python train.py --n_layer=13 --d_model=320 --n_experts=48 --experts_per_token=3 --d_expert=112 --d_shared_expert=0 --activation="squared_reglu" --moe_layers=[0, 1, 2, 3, 4, 5, 6, 7, 8, 9, 10, 11, 12] --router_score="softmax" --normalize_top_k=true --routed_scale=1.0 --balance_loss=0.00249 --balance_bias=true --router_noise=0.1 --init_std_router=0.00638 --lr_router=0.000314 --vocab_size=2164 --norm="rmsnorm" --norm_eps=1e-06 --tie_embeddings=true --optimizer="muon_variant" --lr=0.00187 --beta1=0.95 --grad_clip=1.0 --batch_tokens=[32768, 65536] --seq_len=1024 --train_tokens=366300000 --steps=7932 --dataset="wikipedia_en"
Below are experts of layer 5 (counted from 0) of a mixture-of-experts language model. Rows are named router (the router's row for the expert), gate (a neuron's input weights, with its number), up (a neuron's input weights, with its number) and show model dimensions 160-199. Each number is 500 + 25 x the weight over its row's rms, rounded and kept within 0 to 999. Numbers have three digits each.
Before each expert's rows: a language model's description of what the expert responds to; "gets" lists some tokens that make up at least twice as much of what it gets as of all text. This comes from a sample of Wikipedia text that the model never trained on. Tokens count by the router's weight.

# expert 42
Media-related nouns and articles. Words like film, series, games, song in media articles, prepositions and the before them, and pieces like trib-un-al.
gets: " the", " in", " by", " at", "|", " on"
router:477476521507520550488540502509489465553469503522488505479474490527478515493479515511527489518464462516494522499477506531
gate0:497490471534491519523542515446473535515476502530538508510507498522453516540544508491512555490505540484468519484505470510
up0:489512497547480526499524485496500521495486481526521519520499527498485514523513513473503544506536560465473528511514469546
gate1:495492480494470467497488452500497479517498485500505513475519501515525506478515528488514478528474489493485516421474510474
up1:502476485507477445505482487520485504474477502521503544473517489503556479508506525497476512499504491495535481493525482478
gate2:483506452507513459546451484454506545480499515457499502490480452523501561469478561503503538526489472489477502531536510496
up2:495512525505490531438531519533489442478492470524508504523536550505490427528502444495495479467496505487532464489483513510
gate3:436555525492481494511515495497545510468514475464502504517520501504464482506458505501515482506526491500472555517482550510
up3:510529516509491474506495462539513504484507484518501510485502495470508485534495476521510523476509487542472513548465526474
gate4:501500497525503530497484479493513518524506486493483485514471495498482552469459505497510500509480499497534514470482542507
up4:484482499473490446500498504519496498474511485474500498499531541528529466499541497483468492485529528485483496523512451494
gate5:543471513544497519510481469499538507543545528451479497504509497479501520492507498529500522490486507449497485470528550466
up5:484534495497508529445496528514462496508490492555524510487476479514510478502519517486465495493509491512512513519516445513
gate6:523503503499489466459457524468522512514496559506507513479478446513479511455486489486509494537485472489514540516503503532
up6:478478475493505512528586491509500465509455474468495579503527508537488516487494532527505518466501529511477490460482505518
gate7:504487538492505494497470511463509491519511472469539480481513506487514464504521536520516532503504525480470478511456491475
up7:500521464524500498533505515510491506469485507483496555476505477512496517514489511465497505519501494526542496492525537538
gate8:539487505492539514468527507518509557500476484501511510498489492522511515462508497517500463472508483462516506467477497481
up8:462508496525472502527459483462484475501529507492517512532496508472524496514475508464471519534499513502519513535483520501
gate9:461527474498457540514455531509493494512490478480525530475501493487533492523485464479489548490441516483463469481474469486
up9:503533470493494521525496515487512502479486518500490491453531492492519494543508478467514535491475526499489469480500445478
gate10:470517512493516519512456494508523546515524527475516539497504491499486509505477518543537492515500454536486493498496470508
up10:524472493508515485463523524460475476507449487521504466489521514523509494495505451477466515488492530478532535509553533497
gate11:509521505508539501538476496477509538504491481449497483500501505486522515479533486484491477484490474545548496461547537475
up11:491434494530514488479486467526494500516491505503513504501536492491492513503520546462538467530526519500466503543489478515
gate12:519507486484475486498474480536546488497485485484492509523553491523498494451520510540524507505508485478490512503489506490
up12:495516540464491499483497483504492520521527491491463513533462498466528477495483497507517438478505538519514484486499471544
gate13:474500508460543485459529504476491495542478436512501445466462516488495497427450486470487510528493543483550472483503525473
up13:504482493486512473502527494550484507491503488504486457475478504522493487483460524499491554469518528503510462489521473492
gate14:494496501476505517519502515502515524483534506501548454526488504574499523482479481474519452440494508497495517485515453478
up14:511465497451515487512485492497486490538524469502537502511503496517479516480482472478456442472510486514488458497497474473
gate15:465500514513495503469498461483521524516525511513468508548452505510495500537489482492508532513494494503524474537443491504
up15:476496518527498472480523478477490542525540499500499509544486546500485498524494473500501510524486497526523483528417486529
gate16:513441533495485462491522511465497528488492514528540546503482526472452477511508495557487486476500476533538529485495505501
up16:494551480538508533541479511533534486543525487455462428500506492546533536486477472436513491531480510511482495486510481492
gate17:450476566504516474518551482511501457536448482455500440511496464506480499492518486476479520505492507470450511501493526536
up17:491531481493496499461482513464533528477522505558471540482502523491518490520511524495515526502534530548535486481501460472
gate18:501519470570505494481503478471522530493437486492445526535475529545507505504526485492508497472460483516529506504482475520
up18:513548518519507514479463523484474509498461502513458547497541510474490475491476463519510517434507500502527496501517497485
gate19:534520490491540525494477481502506541513522516507573506534515538513502483505527523497534462518512497498455521473505501534
up19:512477525521485485509529482504487477514425487496425492480452488467521518512469473478469518492491521511524444492484500482
gate20:474496504536479560488458487504518536505474522531457454546497538530478475467495488518562530548485510505473534476504510470
up20:504518483455495446537491531502498455516545487479524527500492495504515521506513503469451516477502491493533477519515491504
gate21:509549553473489503446521461478498491537486488512563553474471489483511493534553524489518535489491444502486508539494479527
up21:506506508486484532433522476485483521533460520505556531495501524470482505519500495506512513531465491491497476534496464489
gate22:452473503496511501515513487485485548539513497492495496545501531517504517529475462521530529515488472508445506479524537510
up22:508495498472513507493485543500523472499455470506502512467500484478455521472545486479495484489518515478512505534501526492
gate23:511481500493522537476525462506522495532512467487519505493534514487527503493486468526476541507479468462553504463487518492
up23:518485530515531530473524434507549491509517468495520505515537519512499463508500457541469488494517475459537504509469535500
gate24:519481470523530504483488526531501524508544527498501501533509503518523484487486487524512540451529498500485520503505507453
up24:506485515502469466472498533526530469498512511548461507534509527514500503506505465469512507520530488489493491508511512504
gate25:488499500497485501520474489482475484527474495502485494471492534542467497474524509518529486476472488479483512492498501507
up25:501503482490495499514490484478485466525471513527499495466518525516467479489519481522523475487509458496484507472508496494
gate26:474464503487517479514480460502507489518457505496520477505497515535492519510501492483534468526503492522542502485492518531
up26:473479502489478514493520553477483508506487480532488509488500499476505524442523478514469473499466524530457484487501526528
gate27:525472495540527486523504486517527457524472513496455516513481492560500559487529489501527477469459514514529525460487501464
up27:480499509469514546458499507471484510459487487478492508521514490448521438535472483506479524507546524514450441501477503519
gate28:480489501498487459498493506494521496515533480486471483502489516509505500516492489520527519445485476466460486498506524512
up28:484506492468490568521533529518496505473499533498524516503526551517517512481478536528501499524486527529521534484511491496
gate29:496497530489574478487488498466504512512512501486498521456485518504506538474478518490551519517497497487528548491459437504
up29:503515522467553493481467496456485504507479483497508507467487511480501521478496518481517494502499522493537544506458460511
gate30:540468500531526509472544519495490475524481512504513509513509509449520467500495483489512486513453494498453488518526453489
up30:460526495474470499531473491502518516470533480494493494490478495535480532508517517506472515491551494511562507472481538515
gate31:504478489530508519537546492481544507457480540472506511485552485563495538517438497486513459506512506491478515484505545488
up31:516532496469514442454452509513495503557489461545493494506458519450502468495556498529478554513508501523513485488492463504
gate32:500514494539513509496522501467520500497479506484516547519492551518457529482501507509497490470513516467502510486531496464
up32:508480446488468511518474525510493493473464509513478491521510493514500477483539518481576455534535462498499488499497532489
gate33:457505503485511493456496517509530487510491541550526514495496488479496482502496517527484471409525561489501496504466444499
up33:460514523497551518481473514503493483500497511529498475486492529475498490501493510513488460486491567537468486479481472516
gate34:481521477507475510529494468531536469514488511508501517487479456528490509502489531517523528464544495492511528546474498520
up34:492474543521512487476494506482473496489495474487486469503538560440514482467512485463474486524474490492511491475516500493
gate35:577510473491533560469475480484500499531447527478535491510473521513473511500508512519488507468522498508508548510544521484
up35:511506533481462529515543560502508475495521493494449487499516495503508516462496474479500447510487493512492447495478477524
gate36:479486488495493520484491514500487491516466497462493515516499489523472528449483481485490469517447467507535502479478507510
up36:534476489469498474532500506503515545482478483501536486515556461521486517512473555489528491521486490488467501485480503477
gate37:558504523465534517496515501496496492481485521466487455497490512484513478501471509515478488488517559496470546485493489478
up37:531476533471533492531496479508513520482497543499519496533503500544525473481467509544506524500494557500451472497509476469
gate38:495494505457529513528508505518506542500486506502514503491479463499559480521512531468503465507482521485514571535494491491
up38:488501488521481499427517485466481454478522511479463553482539514510456491515505467525510521485506489522490435494496492459
gate39:498500468491538501488497504478501455488492574530485504513495528504495515499463489499535504457490510483483470505501462524
up39:508488502540481531516496470480499539497473436453515525514500471513497497492525513488491491543494510508533490480494522497
gate40:515530513531464551513506482494516476521522490528529518488529516478465499526517476532496506519566491543503521514479478519
up40:546478554536469489527508513513508466492495505484468544506527540500460516516516490512492498540521502567485536536454450481
gate41:485508566487514532488498468458457486502525540487517453514507507577504485461517470503533504521530531506505508458535499482
up41:480499492499471522515520509498528498437494512499491487464458502510487527452502506530496490494464468518518502483489507507
gate42:519516545546532476443517512505510533520492499500497545489432517459528485533494531481560489489525484461524505489470485518
up42:477508453484488504538488487493492493491515451502530465482514494504494535491550453527467523501539485519506503520519503507
gate43:534505490489504465462476461483506498514484498549532494475474498508487513518500507501504467501490471554494544514504497499
up43:505464505506523536524524493512520521516486488497519463492495507479506457506500512515474509506522532497512484494513510506
gate44:538486533532523519495534525528476484480486518510522499531514501533503484526490507483498488494493514523513558505505462490
up44:522516513474466510492501510467482523554535465439492484490451454453553540503509510490505513484512472444505497469487500517
gate45:526482521498500537480501485502555459518479533548535540517482519520476570481502448535520497503520511492497545499480532487
up45:479517478500504481493484516512454552508536493471488493459498495475506458518519540487506490480509519514491455497493496564
gate46:508508524486484510464465512484513473507510517500474467525540499450543481511511540551501491474513503455526453480484500491
up46:514527503508498497546537513521509476501485479479550531489483535559492474492530443493529490503489499513483529535507493526
gate47:504500459488512492491488496487513506527483496509473450472532476504470509506493529502504521476509476510521488528494489479
up47:495481478512479480503488467542471512511518512475520482450496452490443540532500462507507473509475548512514484473483482496
gate48:522441544495524503497545507465481540521506509482506447491445518494505490515535502497516537540505485470504448458507493488
up48:477548439479464476503482490522526491512525488519531547502529493506476526502507471505505476458497527511502528548484498530

# expert 9
Mid-word letters, common prepositions. Mid-word pieces in descriptive prose, such as g in categorized, t in hunting, ck in rocky, plus in, the, of.
gets: " in", " the", " of", " s", " a", " p"
router:464497499510535523500579479527481467520484488516484526477483514519483482490547518510519498497478446507495513505478513508
gate0:473462465521509461501464482498528474535510478506499509511548500506476485495502504521502463526493503518508473460478519502
up0:486458461506497464512455493495500466512512499494506523523543477499473490485504505503514476535483490521496484457443506507
gate1:468545476473517486529499487474533526536481480502490481522469533487500488501476489506523465486471511512464497492502472539
up1:501522495502504526495510551532509465474522527511494523561471487480470501515529527513551540485540476509497516514454505508
gate2:510465528508524480478522451492520481520490489487518511525516506517510529467491519511514475515483514497490508495463510490
up2:506493456476475483519495536496493506502519511516485497507499509478469465511525486494503532476533478476552498497532481494
gate3:543480516492504499501490508483501501498539540557529502509506502498492499496513467509523502529487459514519487484510469517
up3:507483502533527551491484494541491522500472476487470505471492511499515493481497534512492456499522512511487510468475516485
gate4:525496482457470506495477507460546478464511432543522518484468479513508440549543437464509513496469489483478480475474531523
up4:500509517484486513482509496500511518473483459525479519476462517490518455574517495480460553536466518505469496499498519509
gate5:488487499500517536476545517480528490462498506489442530520505501527481537534482534539496526529469509470519493459501492480
up5:503518514518502508534512505598544527455484532476467528488475496511522524501489543491500464472532454442515502495517484520
gate6:482476498469462486458531505490506481520483524508503503475465462526497495491506551489452483485538491474553513504544536494
up6:494492468457458515435519505493530460507499493537496510495475425506495499492484545481436496489509487463549479497558541521
gate7:468494489458539498526517494506491494482561518502502482521490500440500520525490521516504483503487532502512534476522536501
up7:483501482509501483517455484497510520503460491451524506495469538519509486480498499487492478482528488481471486552476474519
gate8:497503532487463505485485522474490455511504509510467535511462551478542502469482511488504560491482456425462472502486509467
up8:532484492547471493513489485452488496533509523485490522476487491508529545506464446525515466516509529527513484492517497447
gate9:507508490501511478515437516493486485469513481512529494514488514532520517488467510532486530480526482502541482490457503520
up9:489535471518499472510505506470475487501474437508515468503500535512538513505496519466487501439529476533503516518497503485
gate10:539493522459477507518496455480501489509490508506470484508502461494513515459494495499527482490521506488492518490547522494
up10:497513495554531480500506544504506507493532502513508511510505545525484493549485502491485502526500482514521478498478465496
gate11:486522482452504477519495519469521483524505547518470519493496537533490511494524489491470485506474469475464517478489513529
up11:489487506473509482511479534487508476503527530545480511490480524544486516501528487489485493497503495459465511524499504541
gate12:549520541533503450506457511486464496510491525508464511537479513477483474475471509501543477517440494510517432503535475507
up12:542520533504518503499509518499471487540501519502513507504497491480523521482547512471544500496464521511508433490550499468
gate13:484499521470471557474509481493497537464456484519501477499499510468488577489505500490492482501457508477495506503518519509
up13:490464520492489561486481510506502530508483474509495461520511537470486501510514509494497480506434544506487497489522514507
gate14:527464498559523484485540462422507533506511466526509475502500525519494485525528496469533506478519519464558510491501492527
up14:504493505441515499541489508545510474496522516480523502468526489481533514503500545508497493495434533499451510488525491483
gate15:488541492486553507521500488512566498501485494500457512464493494533472538501512472477510488472491535531438477505517457487
up15:492523516523519486534511491481537507480505449487474499472489505512468545507518511494507486459529525509447468491493461483
gate16:511469478513486537492514470485504499518501482471494481498494529514486543485473468501478512463491460515512502500528491483
up16:527508458483502524459503506483518483523486490503501470536480539489504490517433485490459506457509458526535513496517475481
gate17:521524514467480485529520502493510507514473490466519529534497500499524500527477476497505495547475518495498535499498485512
up17:483484434494517514514550501455497520510518482487533455449501514513530437474489504476498459518490490527500511511465481520
gate18:490504488459479526528540502507478534475504510489532511518470468514508503513515507548494463543486523532478465482497556518
up18:552503496471508479462477513461508502508479510521518509465482518491521504485537506441527491475519470441501540512458497511
gate19:470502498521509520536533502518495505465535504536504551545517494457543517496525483492513463530473466498490523438543510481
up19:506474501490485510489516511503500502542465489479521462491490489512527452483487510518525502495510552479483496574452492510
gate20:481527475510529491457506500454546484454544485529485517469496531489523471492531483466448529478471530482510512496454497533
up20:533504493506482494499503526544544476455477493496505497507478513500502470547499502509484519472493533469444500472521513506
gate21:519505492525500466508489491477505515494500487463469524523501541549451534468503529502483504495514483477497480512475477482
up21:518487513497539478501506513494483502527487466452501513491514475489451470530487467532521526496462474491465509520509472516
gate22:474504528508497513543543523434449516493504517510463494473518508502483522520491491508505505488527514514477499461532444479
up22:553502476508490516469463486574553493515498473487529537510478502479505477471521515523502498512494463495519497524470547509
gate23:473533519490527487546544522518498472502509510527491476512496494470483469497484489526469500508472500497515484525484488503
up23:526471498465507533492514502472456515505475544519490485512484491525559531485554513497530504534531508477497505474520493480
gate24:533482513507470516492534503451523536514500500461556529488519510522509517464504513514479535450517462477504507559480514492
up24:506499514533525486486467536502508535467451544511527484548470540522523442480508494450509494493528532466522513495552477526
gate25:496492472508510488483501493474529477504551467489498518469459485516520449499497485476473481514457450474509513458498547541
up25:503521484460498495495469469493553499498499470533527484495466520476531488485515493515494551490491526496476496497501534460
gate26:529503538484494450533535519498520524538556505517497527469479492525449502499550447508502493488499518522509551476508515518
up26:453518464534451530489485496541493507473451512488527503504541471541530474508524509481478496495527523545470467514505499445
gate27:495518544506521530481568517492530473486485488502485458502491513521498526520510500511489526497515489510469477497499501457
up27:454509549482500520475533517521516477465494512526530511511487473445540525502523491481484516492512506503459537482486490477
gate28:456497554498478507513506482524525488537495519484502473484469498491499527533485514474492547446519459446487500489490502479
up28:529506466504498491488492489500484511490509458552503526475488482510512485460493487444505459487445506512545533506526505532
gate29:539529514501521539487497530502500489502503490510513500482530509525486506489526493530512513516476512510527509447493465526
up29:460470474480511548531506477490526510540484489474501491499492458514520512507516511500487490464502496495491513526493530486
gate30:496538470557524512506435499513515500490459471500472499487514500518484524495518520534496516510513533465494473473460470526
up30:555454491562482528478525462500484507495489521482476492477489487523492492506471489498469502503500466468483481492482481505
gate31:533468509467489510514516501505474554491521514543518483496494533495520483461516484523493506495482535485497486457506483499
up31:518480492443485539497508521511480537497541481536528474529495513500521516468504481534486500500496511491488506468505501461
gate32:516480474523506476481514500472480485495496504449518493496561539519492518512507512507491488498532516497575508481515517482
up32:512484476503508485457525479500498484494486476465497500485557511550480481530502489536528483516510516467549477509496485457
gate33:510500492539480498485516487464496482496491513506529551493485510520505470518470501491486484511516497480515480495459485489
up33:531513468491521491513497516488535538495526453526472500522530511491472517497490496501516491516476491504490444475519463498
gate34:523531505509531561498483515471515514491498513495480576514504504480532503509477466499485513493449475492521513522491523514
up34:532507519495485527520494504512466482476522503503486559490493500507491506509524483466493487487441452524508487466517487537
gate35:490486487450487477480472493475464464492498497475439493495479462505538483476525524486478442535516458505518515474509463493
up35:491511499476499484508469477523498483479496493507496479538453489506556541498499575509544437541490458515490486496487450463
gate36:494533503495510513492480525495495505481479515516515473485475511524463455505421491517474501497477488462500469476482527543
up36:473496460524510471520509482534500503486500515554506522464526548520471508491508498505494469488534519558450525506486492434
gate37:574530496482502439541515476499559497497549532485512523446447514524534466515489521483496486513504519543483536504524484452
up37:479521494514520495490484482495450492511499505500482514499503482516540534502530450494451482507500498469496502525492519470
gate38:483503507504512511505503507485484490510523540480507494511447468480520498525477535516520495436471516460478471500515481450
up38:517531478460526466511522479461472517504512511525505514479481490500481540525433477513522481500513517507449459501510493471
gate39:439523492500528496456564531491500517469563493460530482489510514539539497489481511518503487506520465549535461514551489454
up39:506533470483506530496516555513504480484529464468484508493506521531483479504512489501543548497459453508508510495520486508
gate40:504455476474502474503506464499552503515502488503446512526483527525509530495491526490476475478577518531466524476538450490
up40:484517527475492478548504491477510510482566515493479489542480518499532479515482536541486505440554512523483521483543488493
gate41:497478495539484474457561523510497508535453504439510496474458498456504545492499500480491533504448507500503492486517562496
up41:507544531486507482498461481467501535492513482557528521499529473521504484507512444530543453483536508521521513527459471507
gate42:486515474531499541490523506497508542491525501506497459466461503529491513475542500493485538449469480524528434479515495492
up42:526524502520500474515507531519490522488474498498477510494515515452455457491532528447472528468495466510505519511546544479
gate43:481506490548491496512486501504495493493509498535506512544477467513521527519523497522535470509499506481532476465496468420
up43:485484449459522486472457487501518483492471503479546495533466485524500538512499531485537509515456463519444474518518491552
gate44:517527558461495504458490540478479490524468525529482512529507491519468559512492500513469564485448500520475523465494522495
up44:526493519502522458496460496529492544508510490474573457470496450516493544506513510496456484493497478528472495487465458529
gate45:461499488471502508500484488503500483444507533529482497495471514500526471506499538547410502446504467514527485484499513480
up45:486470491457501486481536463491483497554497510475486488492516497529497467475447483463467491437492478514507507527495521481
gate46:501497465509509485492495519468505474490540533458502537508484511554505513463502525512517513467528503510510485487488508504
up46:469480448508538481514511510476494495515501518459500525490477498500500526485514507484471496481502534516504492499500492495
gate47:480493511510468519497464492513531507540523474492510516549498516498493548476510482507497488437485508490469481515536488488
up47:504475492508503461535515521490451500495478511475486492474524519497510474460503483493499504545515466491526497508490508469
gate48:468531522489516506497489543463503479510514541536482494524505480530512525486486502481532482478494514474500501527535517450
up48:488456521434509569452516496480488468500486488490473494516539478496528507476515489536523487498530502512493483555498545504

# expert 11
Articles in geography text. Mostly "the" and "The" after prepositions or commas, in place and species descriptions, e.g. "peaks of the district", "from the barrios".
gets: " the", " The", " in", " |\n", "The", " it"
router:506473488498484549481570519511463470497470503501488511507454506514486513474509547510524506489466474508472524523458547526
gate0:516480445469512511523508476526502494482489506520499496532493470516510527506466482494509495508528495500482491488452542481
up0:451504538521479496468503539468508491519513496477512507439503502491492497492517521508496505487485524487514522503546454519
gate1:476506496513529479497591468520560497513456475469483467513470487497525479487489484511461514502488516510522455489539494521
up1:486498487454486475466420513496465481500529525475501501473511525482458503553523535473525487470504468488476532487497470492
gate2:478541533523496501497503482465471483436552530521498534532488502557514522496503491497489502477464493434512506533477533548
up2:503491505477492503476520508491530547481498510470512422501511507528514463541518492523468499507483519574520498514502470472
gate3:531452505485494504498561440485511506471460495534497491527484479494540509487503516465551539489471494490469510466510500494
up3:490496523504493504505493471469525489489539513462477498496467542492486507507508484515502543506466519490472474485517509516
gate4:516463483515460500485494492467527502532495494485461555507512543506561561460473530469494466504498510519481495473511499474
up4:476508527468497526496487489524507470472540490485488492502515514563514507493537497482523511466484479509534459532506478488
gate5:469470494555483523506508526518555503499476505502495481535517500512452508496520514505482484505476477526500510482498517495
up5:485501482509516446479489466473502539504475478485501537468509519480489541496476504525498491508536525510475534493508531485
gate6:507471536503489497532519466465526486521490510488465478549481534507514529484481472481512448463511479508439501470493512525
up6:456516489490477492480483497517477531486495476520521498473512451483495479488519534521480535539498529495553523530545535508
gate7:527518573483508513523537486436530538523456485491515498453528535484499515494522534527483522471523477520519492492463502479
up7:489488420519494485509436502553479475484542527511478536567443512507501492491503477466534466525515502483498495511535490546
gate8:541520497482432495518528491466527526442493508539518532519500450502546529512527571495497511520552505471520486496462514526
up8:466468512561537467494472493506506521535526487519502508492479527505484494485529509494526468499453517497503530516539500476
gate9:503557508495544497490504540491474516452498516509493487429451457474485493489499466500484527478481491439499469470507502519
up9:477458514446471517475505506523509513502517456509504469470524496504488492527519519503529459540506511492444544486485497524
gate10:494534511488471529491482528469509462538482537524513503483504484525532485472496475510486477494502512529505509440544504515
up10:484492490468494471501515472499486519487540471496477486516487482487453500507506536469512489498499493483486479525452456516
gate11:492465497467502531514509504492506501509502494497551476518482488506480516484501468479504471492551482480442498536535476518
up11:496517507528476483479502478496479501480494496504477508494511513533511466509502512519508511502455507525551483430501512451
gate12:507485491490487498506514522465569507497519547510483509537532470546482481492507529482495513506462503504492515522538520471
up12:498497468526506508476491520489521511465510534492481521513526483505476463523499522489536488536481527499482516494460530481
gate13:504484509505496491495546527485539505497486500470479528516530521456503517500517493458493492482483514497479501465481525501
up13:484492492496477512525478488499490492520518500522545507508501477510475485494475478530478507498494466494489479492516474506
gate14:549502514503521556481495488469521513522485502471547529504512477574471536495506499491482501506480506497507484482491505485
up14:491482505478495489509522503519512524488443502486446472502534498508514502539505474531480515456503504521481522435488511499
gate15:518492473563508501504523488466499503479478493504510504478538474539523530482533497465508562496510484508475489506481507469
up15:439518511560459511519551506499485503540471481495488507519532531499547482524476522517492468526493477508501508482492536474
gate16:500480465517469512511490475490519549466481458471495485498488494498488497487498456528465510506492459477524506496519505475
up16:469455468441518488531481510481471525500525520474501439478506540519485509494515460482496482449476511501529522516492476482
gate17:516522454528478471490498490464519483494450508471503538478487477513485484492487508525494540531409494492505499470497506488
up17:495544488530464463469500483502485526483475522499459521459505493484494472507499493526493531509431510507477473486499496500
gate18:512491488506462492498506471505499493500469486527481500510499504506496516502492517482522507546526468533489484504493491510
up18:510481502505462489496527463523506516529488503534464513490482530503491534527511533443532475555513515504488505496475477535
gate19:522493454498488492462499522498509541498489516517500466493507489503518481502477451475517535476503480490466499479498475493
up19:487506480508480513494507528453542499550509508518511490481502499485500498498505468470487506506512491516479508456500470503
gate20:496492490501491502512488505484484487475477549491492537485491454529503435473492458461510494495481524502505556522518512541
up20:439525454488460488531486540520502503454489523502496529476542501498525498489481460470543523482472487498516475471512501479
gate21:523450515484484499534454519481506493492544471514452531474484505516475494503531486465551509505500525468533507446509486507
up21:515468556474495501525478511510511482485537456504476541480488514502509493497486496477562514518495491441539525457524465504
gate22:469473519513498504478483504509562509478532452532511459535510510493549484549496526467505541541526496492567514457476466475
up22:504462509511498492473490515487530553472509480523504504546506496480544510523538533478473493494533461505543510497517457490
gate23:496421542482510497535490499513516503546490515477461512529496493512493472496529517504551532521515460484541490462534502482
up23:479424528463500520519501515496503489517488511486469500537495509478482477477523496508535549515527480498540492485505503458
gate24:464494491488526550505510497492500494448513499503540513478519513500521485520477506494531527474507494455514534500546517524
up24:528500493492469483460496534508516512542494501506462476519481493495486502477515487486456473503482512524507468497477468486
gate25:515452508483440462504476533495462476466518489479495489534467484554491478506505484486487508475536521512504522483476565506
up25:491528483536554503510528495504501496496531497507507487478521518478548488474487500527502493462524526477537463547515475495
gate26:475488537543480468539514528494556506514469466512475490498489494482471557499528479538550484486488478517481512458488473521
up26:509478449506473492500471480494527435510507481490505499501553477480479460478517521469505496510484475479553539476517502463
gate27:524489511467464531542454516513519538485491496534537495525521476501473484510491537530455546481454446536466475510517521479
up27:521517533541515536537474483450517483479465529525536472542500467475515456470510524510505521488516500483463487532509503508
gate28:523474499498515540494497483525503499524532466480511509498454489444509496476469527478525475499509510490533515496472527488
up28:511510501562533505487460521528553505504508466499461529514457548490466522479492476505538507506513533511531447467470518503
gate29:476480477520503509455505521517516460461530526552546449462508525539503473480494475528532525474500498468470517502485459491
up29:478489482481504484471488517530517455479527505533536428471485546524510488497483461536538545481500498465459526523527495498
gate30:486510516486467530544510531492498499544511474481497480493472498504531519567495511519514521489459490497450521487531572525
up30:472506525472475533548498553503490513556490470497490470480485509507531509553482503537514484490452511483474515485521560533
gate31:485493526500506525540522491507529525500475529545524473466498474513510528508522495503483488520525477452478478529467487516
up31:487569546516504505537517506487492515523539537550552501437497465519487513506503504483497498479541489461480463549511474474
gate32:519510457514527475508533509473517516505521502468510508499459487462523485463496555488501496538493542470467511495486528507
up32:471495532470503542497461496528479497501483512534499462522533526520510518532520456526495514462515474542534473475516471514
gate33:502491463511517525494539474520532472491516518507477517514415480496493478492515526464486472556466524487520486482528491487
up33:521499477513506521486562489507546508504508500500481506508425499497494492515524526498496472564462539480525494459513517510
gate34:437482513505453502466494547475519521500461520520493538481500510447540511470519485499539508470515528488506504460462495519
up34:488487512508514515474529498485486534522541456503521536501475508546494447483526468500539506483513508491491507507498482530
gate35:466490485485463464502488485510522482478523498474525506512515499547510513517495495550513502536454460483562485437524510451
up35:514471478482508478510496500480481439480521491483546500484503489470532511486502520482476494502485488480534497526497538508
gate36:502460464507500471477510517505500508505535482555507494498502479490479537486533467485483494503513552498500536515477456486
up36:524506464495516473478510522470498504517555487530488490509475472483481511464492464472467485525499520487505527488480479465
gate37:528522545506482491501447525480489508501532453511546466539477476483495519505527521537519484519466508515506480486519537498
up37:467489487491530559514522496499489496496470497486476506539483505551537484480490497453466542511517566501527507514499473497
gate38:499519500506513471452486463480521526442507515466477509527454460473515501543523471494497436446490509524498454508497514493
up38:503508483477511492459489464476510511446514528451461514528480461448496477536536503518491471430501524540459454518513498528
gate39:506471448503488528480532474427502510504509516492475507582523492524491513534439459520485469543510476483472494482477515451
up39:488525549489510475531472518523494513511429465530508483510515500444524506479525513505473494489485510461518488523545506535
gate40:498492473544522518484488540490451503497523493500501525535541492469498529518531497541566499544505492503534528506483515518
up40:490506515470503497490490452491547494484472494505504478461462503515515494477455505481459504483543507491462475519523490477
gate41:514460517485487491514537490496522505535497494467538504480498517549521512500492483478505477530461524470505468458519528469
up41:498463524473512522472518488487498510523478507490509489473515497519511489487491476464494495510453513460522470465521521478
gate42:521504470521495461494533500477527497481492535480538487540547530519506518520477478492475521499520497505480476483471536528
up42:514526466490485477425542500494534516467465552479538498501543501519489486530497490506483508504525466528456476494484561505
gate43:505477544494485538567485489495490498468564462496480494481476519509460445511506502507476512510475489515546491497462456446
up43:516486417500512436453477505471494482480442539496518490509542486482538527461515484487474510486533535484522554493517505520
gate44:527524529483488489525483494472518515504502553546452482515468486503541506482534552488501504500494462464521521504540494472
up44:492478502522488477493451483531483507498482508555516467512486485509507511497544496494508504516510492467507515486510495512
gate45:513453499505547495516529461495515514515488489489549502524454509540497474487539499495508489472475480489469485492506519449
up45:509483516491521489517511480489521504461489478472506512499449490532499494489518541480515530470477465508441515459531499477
gate46:529475534500537497534516477503503519509495555551506484503475453487497542485474518490508511464462481495485530510483496514
up46:504473526465527515517498496512516524492503512484476488517492503501496520478476555492482510449448480487526529509504455512
gate47:476531509482492495455459477536511512514492505483502489538439487526558496499545518475521524453489489538527500509542478520
up47:444517504475503505492437473519502499516506513457512508518452509535567498497534505480506548442488482532509479524508497492
gate48:484476491499528540488509512516511500509463469472510463480511563476493507501503511491508477510479488530468477485476537462
up48:468489459499554531486504525490499491510481468498521485516462519465465526511516528511528461491463530481498552516462504467